Weights of a small mixture-of-experts language model, trained from scratch on English Wikipedia: 368M tokens.
Below are experts of layer 5 (counted from 0) of a mixture-of-experts language model. Rows are named router (the router's row for the expert), gate (a neuron's input weights, with its number), up (a neuron's input weights, with its number) and show model dimensions 240-287. Each number is 500 + 40 x the weight over its row's rms, rounded and kept within 0 to 999. Numbers have three digits each.
Before each expert's rows: a language model's description of what the expert responds to. This comes from a sample of Wikipedia text that the model never trained on.

# expert 7
Names and bio fields. Pieces of personal and place names, such as N-ile, Kathm-and-u, N-and-ini, plus Japanese text and infobox fields like Country and Founded.
router:419468504577512494453501569509530440490456615530474480526559508499529499557537575469495578447526529524568466467458523444472450455481546491547486
gate10:494388470554554474467560437461523484489461499525479513543554506585465492478504472460571417511502478493541501576449533545460501497533479545451459
up10:515507457524452500492526360486494522449463475421465436521527488496532453588585526459493556530487488471567482527502554530461500445488527470496527
gate11:570515469474479505562505564446479464453479545475462538501516487485503535483513505579517548513468487432491508497488479460470463450508577451494454
up11:507501575460506373424470460458501507481592528434500475529492516515486474466476504480442494525507470516576493346455446540466466510470538522511496
gate12:468498478485522482457444407511461440472484494509536513490523470529513545534488508494444517545474481497442542501587517580533505476462554492470492
up12:521523560420481487507522559500493524467510538553453522459508489442528458461497461474496516537541477514522493467488495420428546432526396460544478
gate13:504480539520571592552459504508469472523508515517513516484463563479556486512543530497476456524506487544516506475421456566455495454528526428551521
up13:488471507453492512443483537496506487566498457510497527518488561507555470489582451476441474474491452524477572556594496510471529538501471459476517
gate14:522490406508469561475497510481430433481518463517540598528514476475489482482471423493441495505527430534463471552397507550460460545470472506465561
up14:519529522541489455488519512547483481575479495466492545456458509560475553506434468510527594509461496485497502515515475521474544510512488561521518
gate15:504530456474552519482529542497512426518493509494482465423501551515542461505522456555492492446577557502426511533455536519518501507513562509443556
up15:451510469538576502509444545481513555490493476562449450523541527458449397497459478541527435474569449529575441516543460534514449529498475486434454
gate16:520448481417483506438529540471470567505496458515526548487560443523505498546542499499510472564515477447567488523468506529547558551512479423431524
up16:540497468490536485533554493578498493415499464504506485465532513461495468530503501467437502633524447521501510515496435436526509534536514472505523
gate17:452424490558466502544504499549424560433486440530481484531540489575533466504514569448508498527503497499495506537568493518483495472576481493490502
up17:462451487489481439484510512486457551496477432536507543508489481471555527546425525531487429507494492527519425548546511518486451480494491554494463
gate18:415486523546476545515457550463539518523510434598535513546573535491535441495496477503529463526486450550450484505512596482522510522502510523493507
up18:513491508547513502484438432540476532551510482484450460465487566461482433589497507546576632466534545389481490530497511553471452498456493494409444
gate19:505502610461578562518563531493571576530478560521445578490576498472513487563534416539472493501550520499477554475460570507518467501551413488483462
up19:497461463523565475491477470549480481512483479489457453529525521501531481523565521525498509539426527422538492568485454524527538496538485536526558
gate20:476434509591483530483464564512487522547498552473491510505505515497536451553465493461466454513505514462584483529431556615459510475467551484500518
up20:464540533452526456483550491469534514490482510460518506460468486452498513467469536535485562532550481454503471462513470462500457447511441434556489
gate21:477504514506563527413459469485453479408499474485418545533487514500512433532491523497494483537443561504492495566509550496556549507513588475414463
up21:482541568453541522596498501504541459544497524471436459479463484505517462502475463523503473514540460417543469545540496521465530584460482497457510
gate22:485473487511546431466409531502448459533461511508505492446484482561569434549556484554531550523446472497566484495531512485449445395477541506555543
up22:511466516558579552522532453543537577480523473551473567458517500510403525468500473560526505493595413477471522473523589585496485514602455517538507
gate23:483470515502487499472395497527473483460482517536449404537553504472447520561450591483482470529467561546532486436489509496540486470495466530511525
up23:444495548526542468494511448530485459494486491532562538521504456526499556478486574449546424527533545518507497464484519429451467461445527509515470
gate24:530452479581508525580384454547536533394477501501474560508483488515580520517516510586378502461454512482486471506542516492473531465465505488561500
up24:493475481518557559496498442526416397514486550482445530532503551409505461498479483489545506513530511523488558532543538500483560542459580510463524
gate25:474525485558445563493476512519487509439460474559488476556496452550543533484567528560530480534471397499485470539548506515517478479502559539518499
up25:429518527497519537560486582410506538528519460521566434518456527480472523442562448514408451488514477567471426439512486476530591508504494494496512
gate26:521443502513558477545526498528481531469420498564514527478542500516490511468539485455535461481509429531533444464490447527521508482535547499513590
up26:536470535485548536534502476517504507523481516611472503555555465499491417514493509486561537535486479494477471434469533557542450564447516505479487
gate27:525432508498503547522444550551518480535499545532542551521593546470511511556531483486492477516498500526472530381567490521555500524495496463524503
up27:517591478509507516512554502540498455564449482463533511437550538498564479546557469517431445520539515573548476557543465490506507509469523537516581
gate28:513465495492503490532493583502505475520475557499550423480496526487496440515501529540494440538525495596548451481411487546468563453463565536529576
up28:567518404457443500480575512458435518465479540466560503492492485459527543577460555544485538504522448558478601452565613472482535537466525465529538
gate29:455439503540560539500516517568455554519469475538433487486467443529498499555569497515531522453573497534443568463546547465468499485556464493414483
up29:491573507527526478584468519519460518483558454411473475488508454572481464541488550553455513461522503451513543456522481448516532533555438454504492
gate30:524443504516541508491480465495432484542442450495479490389510505499536491549488494560552513484435558540464529513500505492497463476506496510553625
up30:485435537475497482470532471464504505497536408452483523504456498474573514464501498539460468395541505532534563574484474482499501495500466432593455
gate31:502500494496531511529566530510470463543535460494500559513523501496519480529438528430502503445509543494435509507543492496483474544454519496462507
up31:487432555532455527489418569489521533409598561488486444496531495558500469490520475527554468460522408555479475490509506537508530545513499502562505
gate32:487443468435511528557570599482470499534457493544499496485494441512457462473572531465520467478511461477455514508569495503563525516501506542458502
up32:469493517431507489505544529493468530560473503517516517524549539545453466490472479486450474467501532581463479484505470544517522573451537525482491
gate33:507466455498512549512525522535432455525514445547438524474507486442503482518486564505518539420476491515491428524458507544577443577426528507442482
up33:532551517550555531517490499534488477538545441583476541507475430457518533488506518482473552522489525472435557461477498446551442446502527473447460
gate34:422523466469490479491472526504420468508483431500513476477470553490578486488513456513521508529606548488487549494453559520464441517463502487547565
up34:462504540505497505509530526454504495482506550488441499518600502510534567501450504540556495552485435480475491466546474519520498468493476487468464
gate35:519508507513483536495527573466465499532447443479524463546483485511501511480525504477535443540518462483488498576491550496448506469560488524524459
up35:563415429469497492520498486507400512502499518505515564460485435455511475515449494541497529500511535490534467518509541566475483464436534452456567
gate36:457472503465519522499543513455466499415530464467461487559548470575496490519397468490516512481442442516469498524504464475469521517503544498499502
up36:511510480445487456506466462500535456488399443565504506482534543517527482466542522458446468429498525432518486505486497491534472516443440462544553
gate37:597493439507492488485430504528460541554556532473494522458476456471516454524561505564500502551477490556552525426520515502454466468553491404544524
up37:489471523525506471432406525501393478488449473477507458504498545556526520487561472515439502444514539531534505448472424466480493498602455416551540
gate38:554526452487521464495474502508453527511394499535508574464502535521513447591466539482506507506555527520515520518451529561487529474522507483509553
up38:537534507484529610515474539449455500509571506502455526534508530549537475480518506512454479505517491478466485479538546521557550490506496523413430
gate39:532514415477428459507481495567491511523456538514522542482539527501511513504492462468456577456489464498507453481518465412554481552491479491608465
up39:498450534443484449459532486504469565569485476414444530473525498501531569456459512501442488508492479444555522553519440504537541523522537468519448
gate40:521527493455545480545559587514543469482469451513493482496530494472482550545531468434565524402483449468475551535481432498430517466532538437432554
up40:536471480524570511497487480542533489424476428522529497511548518567479441476545448487540468452506462544507567537555471524497469505524505494439486
gate41:489527485418562525492493489519532494551597460606478505520520503436520502503516565462524553482512492498479462505508444498575485522504538505487444
up41:485536484492474491435510574451519517544565545565499489529563589488449487514499518465557510507497467554463538514488528423540509432478535405444418
gate42:484471488519460415482501464456514477470479515489532465488509401491434539571527533502498558572474496482548484531478546546474587509505516458464532
up42:477541490502587453468400466546454542561476450480456495492500476557565556562594589485566533469507581441477571457477529584438463447455486494464528
gate43:554502492482558512490423516505495485499499484526443525457472504514476518514534515576479463516566533508559492488399468560556494530531535462465521
up43:479499457495543555493511536494517469480532511563555450520579505503479470544479482461508488520596453466443532497506520483532519524472496503467521
gate44:494457466473572503491556516549454464531477557468489528481528491418515563544514456518500503498544500479512573489567561482550556514576455499536503
up44:494503476492501471524483473435428476461487513438507462462515459499508460494513538472448500552450537455481447475502482435465443510454487493501542
gate45:521510450478471474471513508464485503496442462526472535553510489513456529494488455474535466411435460612434525541438539585509469510499460485541543
up45:515488510554492451475443446504571478476486584525463486451518512445476534542546413524521409510504534465547567536536535473497486533480612486599556
gate46:471458497425498448477565450470425528518415506527518511520527535562413574552474510555609522449421540536511567549481488426500523494541461482515532
up46:534470491524483537517453490550557424533575501506508508552470502516511494512467558538533589518460393446501430427469499530505488484520461547501536
gate47:517463502502486525535481588531507498517475446500505524495486447485506472522514512440411532441551494437546507500437554501481512485584523523503570
up47:530575456428465531455434488499488521522507504508527573537497530520546489486410538562474491489562504466432504468596492457517484515548437541475513
gate48:543523487505480495544530578479505503476509539564473457539493545510432533492544495475478478551461480538477474522467398536470528542482471465506545
up48:534553428559482531464417453445527513476542515508486491456514584472467532493541380560441416498509445483530452516498466512496461482433508426503531
gate49:514491494529547531506484518583413513577513416547511453515463510550504445523437496506513492532495521513462512519458543464541517440512530536433513
up49:446432538503467535497433566492505580471516500503484544562485481536475555488495515486457469522585554588525467503525568542482547513519464402453469
gate50:494539426460469450446514535554509518442473485520509456450503486427583444511532457526466503484495426495526493476535543494517537508530546463509547
up50:456459469529499545453400486411515429498516536466504547540528507504523539479529497454493461460479534512460473514513546521540594526552459508474425
gate51:504501442531503504591478546517428554544563529537527472497543528546483576498577502575462538506461470498468515473554527459576492435502505495537468
up51:477482542556438494485497543551510498466469505467511491448504558513463367536474516528549501495531482425555505528471508483493437469536536549447404
gate52:478497500472590446589514455508444544521435523581442467443522469537496480534491525600546535494481511477578413470466441550563493555486487457491554
up52:531428534481535541485462500449515492538485466530565525512536590531555481449522519485490471473497503516443498553555500505509456482495464525475514
gate53:479601496470516502548480527481532498443477570491538543512524498533394493545572472483436571467533533528507468501519554461544520540510386458499535
up53:562533467567519436508542486546463457493452419498506527512510533433555480505523467494478476496510455549602558520506462454487408538462556531465438
gate54:479417459416497501469445438535487508528436485554525532590532537501530542491549513481525459500545470462403409468527505445519526563496499454483606
up54:534570479451468493472509566421462469490511490484451605415456503548509522490456547534505496488533531483550494447450473520506510501492496482532530
gate55:500556527473529508449544477544437518434516516497498553500528479566490520499470568429520493555523555506470471508477504508473453510529466532522461
up55:500478489542441506412539465538519507534507515477566461472528508469545570482490537475535509551455459527466578401431454502429509441439519470516501
gate56:508515492475452490534429550459506490465499549523587467553487540525495489475475484450498573501420458520486565539497520478498522546497529539524572
up56:486546516477465503460454548452557477460547503505462513524380530562559463517550508467442522436474545555500502541481431519564522544453504498575539
gate57:490448473377503498512422476487482581472512562499481544491529496491545466517503477556492457502496550477561540468524433522557518486489472466481589
up57:478493445446519489427481470538492503439510508522531513537530562493530496533499584466496553554459453483444526465523467452494521514486531438483560
gate58:412533518533551539491511588492444600489444499518544606507477495520502442564472501516543507448487443544482429422511508478470564534492514447471509
up58:504455466485523522578453475528534475470510481575498432516498558503502498448567496555494560495510493487561450491484528416461527540488507538459491
gate59:517544538530498481531448519516518586469487459560435510556603476543564463541436437444518472540467452474575494562507481538469480617500515502501518
up59:464519513553520461474524468462511488503486613479506481529544546489484571462512522439483473503553496529487481450532501526570564559478485517553545
gate60:498453496493493486482496513419531469607405459536494535550537568583492561498557535491498501502493485471509480484527489464526498429440457467531485
up60:530430549490505500520488492456511442486488526499475539531490511520480474471496481531458513526475453523494462472485440532519507479467546478524490
gate61:493528529433560460469509544524531533510473570547531457507502500525567553480464452548526498566553464522526464559571536471550569451483474502489470
up61:478474514432503518504563510463510564539554510512507440520492515467486473522477516506527525525507551429528456493479494525519565534505516470504513
gate62:474482475480528540475509420507496483455543525533483446522523461507525531464480540564536510518550514467475526517480525480547558511514527477504436
up62:487523557523452460476516482551479516524469451525475485479519523558460484505526564489516530456515484531479471490487474509436546446624443507472488
gate63:529545556461571505554515542473445472490468564527507543501542530502492512512504518440578463546450525501543474527538488472542543516514519509487591
up63:506478482551420541417423445500458524462485471487501470527540578534450534501528492499463481500491500560531561454476453425492565477528480538549478
gate64:519518479519450487544487464436406447504544528555542487511430521519507431520508505486491473533566461546558524578466520528524516503507532455520556
up64:468424469572553583463505517562525545447494512508511488501542521526475476465495532482477422600498397534471493495495471535529470503508512505444484
gate65:518482477488526467532531520491421470511482539539447484521537606472518472538483487525493518489450515538509521568524456462473569447585544557540598
up65:462509501491522532560522468487431473534469503474449436509476560478508430473524474561498506426609490594563511561437496493478517505510479445530528
gate66:432531509452463463519445468445562481533504531571458587538484534482559499549453483403510538462506451496525498470481476523515522491495528501566511
up66:520458526495449498597498495473501501481479496540494575549445525488496456471521535537447493455472549442498525519616440489587512471427539542592486
gate67:510474488482477529480477542520542531433473417533470489550484541510534498498484438486515504531499523455624440467473449549453535585535509440530598
up67:502413516512501495492496471554448472518529452514533500508518506446507542468495558544543456624563495487533511421506484519555545449517481500477510
gate68:560559508511546501505480588420494435473517473550499496495454577479541522524510465423515534469470491531525418540460490494461469516538530501535500
up68:514542423506510517509488534504531437514527563495483477435508469457509486514443503505545479525512521554495429461536508513444507560518498544469528
gate69:518476479494488510495427468538493517458434543480571475500504520488507561530593539556503528528532523444521517448488496533392412424533578479521534
up69:500462498498472494495569574512472585496485575556534482501485507568541453537488497568550494491495502490467554525472467491538507539515566587562516
gate70:548449496517584544500513574456584466448507465495454532502509506440477455473457533508512454473541463530404542499510554578518538449535529457541549
up70:534502533557488496506487374564484473420497399508473519505532437505491528468503460503526567469512511611457509494455440455527480541509513497510433
gate71:457503499459504497466459489551439502524465450520456556484543466500457563511432541485493554513495530529465535505569512543553511490516530535461515
up71:519532477538471469471546501533544494494519519460481452579521541584533473528587520541545470459514523387516577532467454448434537460501500462443496
gate72:572524446506564524530458556470464457465500484554504493499500573549489515542413471442540453500529520458514482481479476381509501438542522502460533
up72:466497487510410575496496528544525538492599478518503490500457575527553510520509512527456483475557530500536471493539516442443500526487499475492503
gate73:395452544549518538523481499514444493505520456574521528525532457488493462502552537503526521552507570519462480492424471581578475481516514478495472
up73:522502474404534396529537474527489492413488540421538530480497531510565548496551523534566482532425482530576506477476466557517393531461441545573612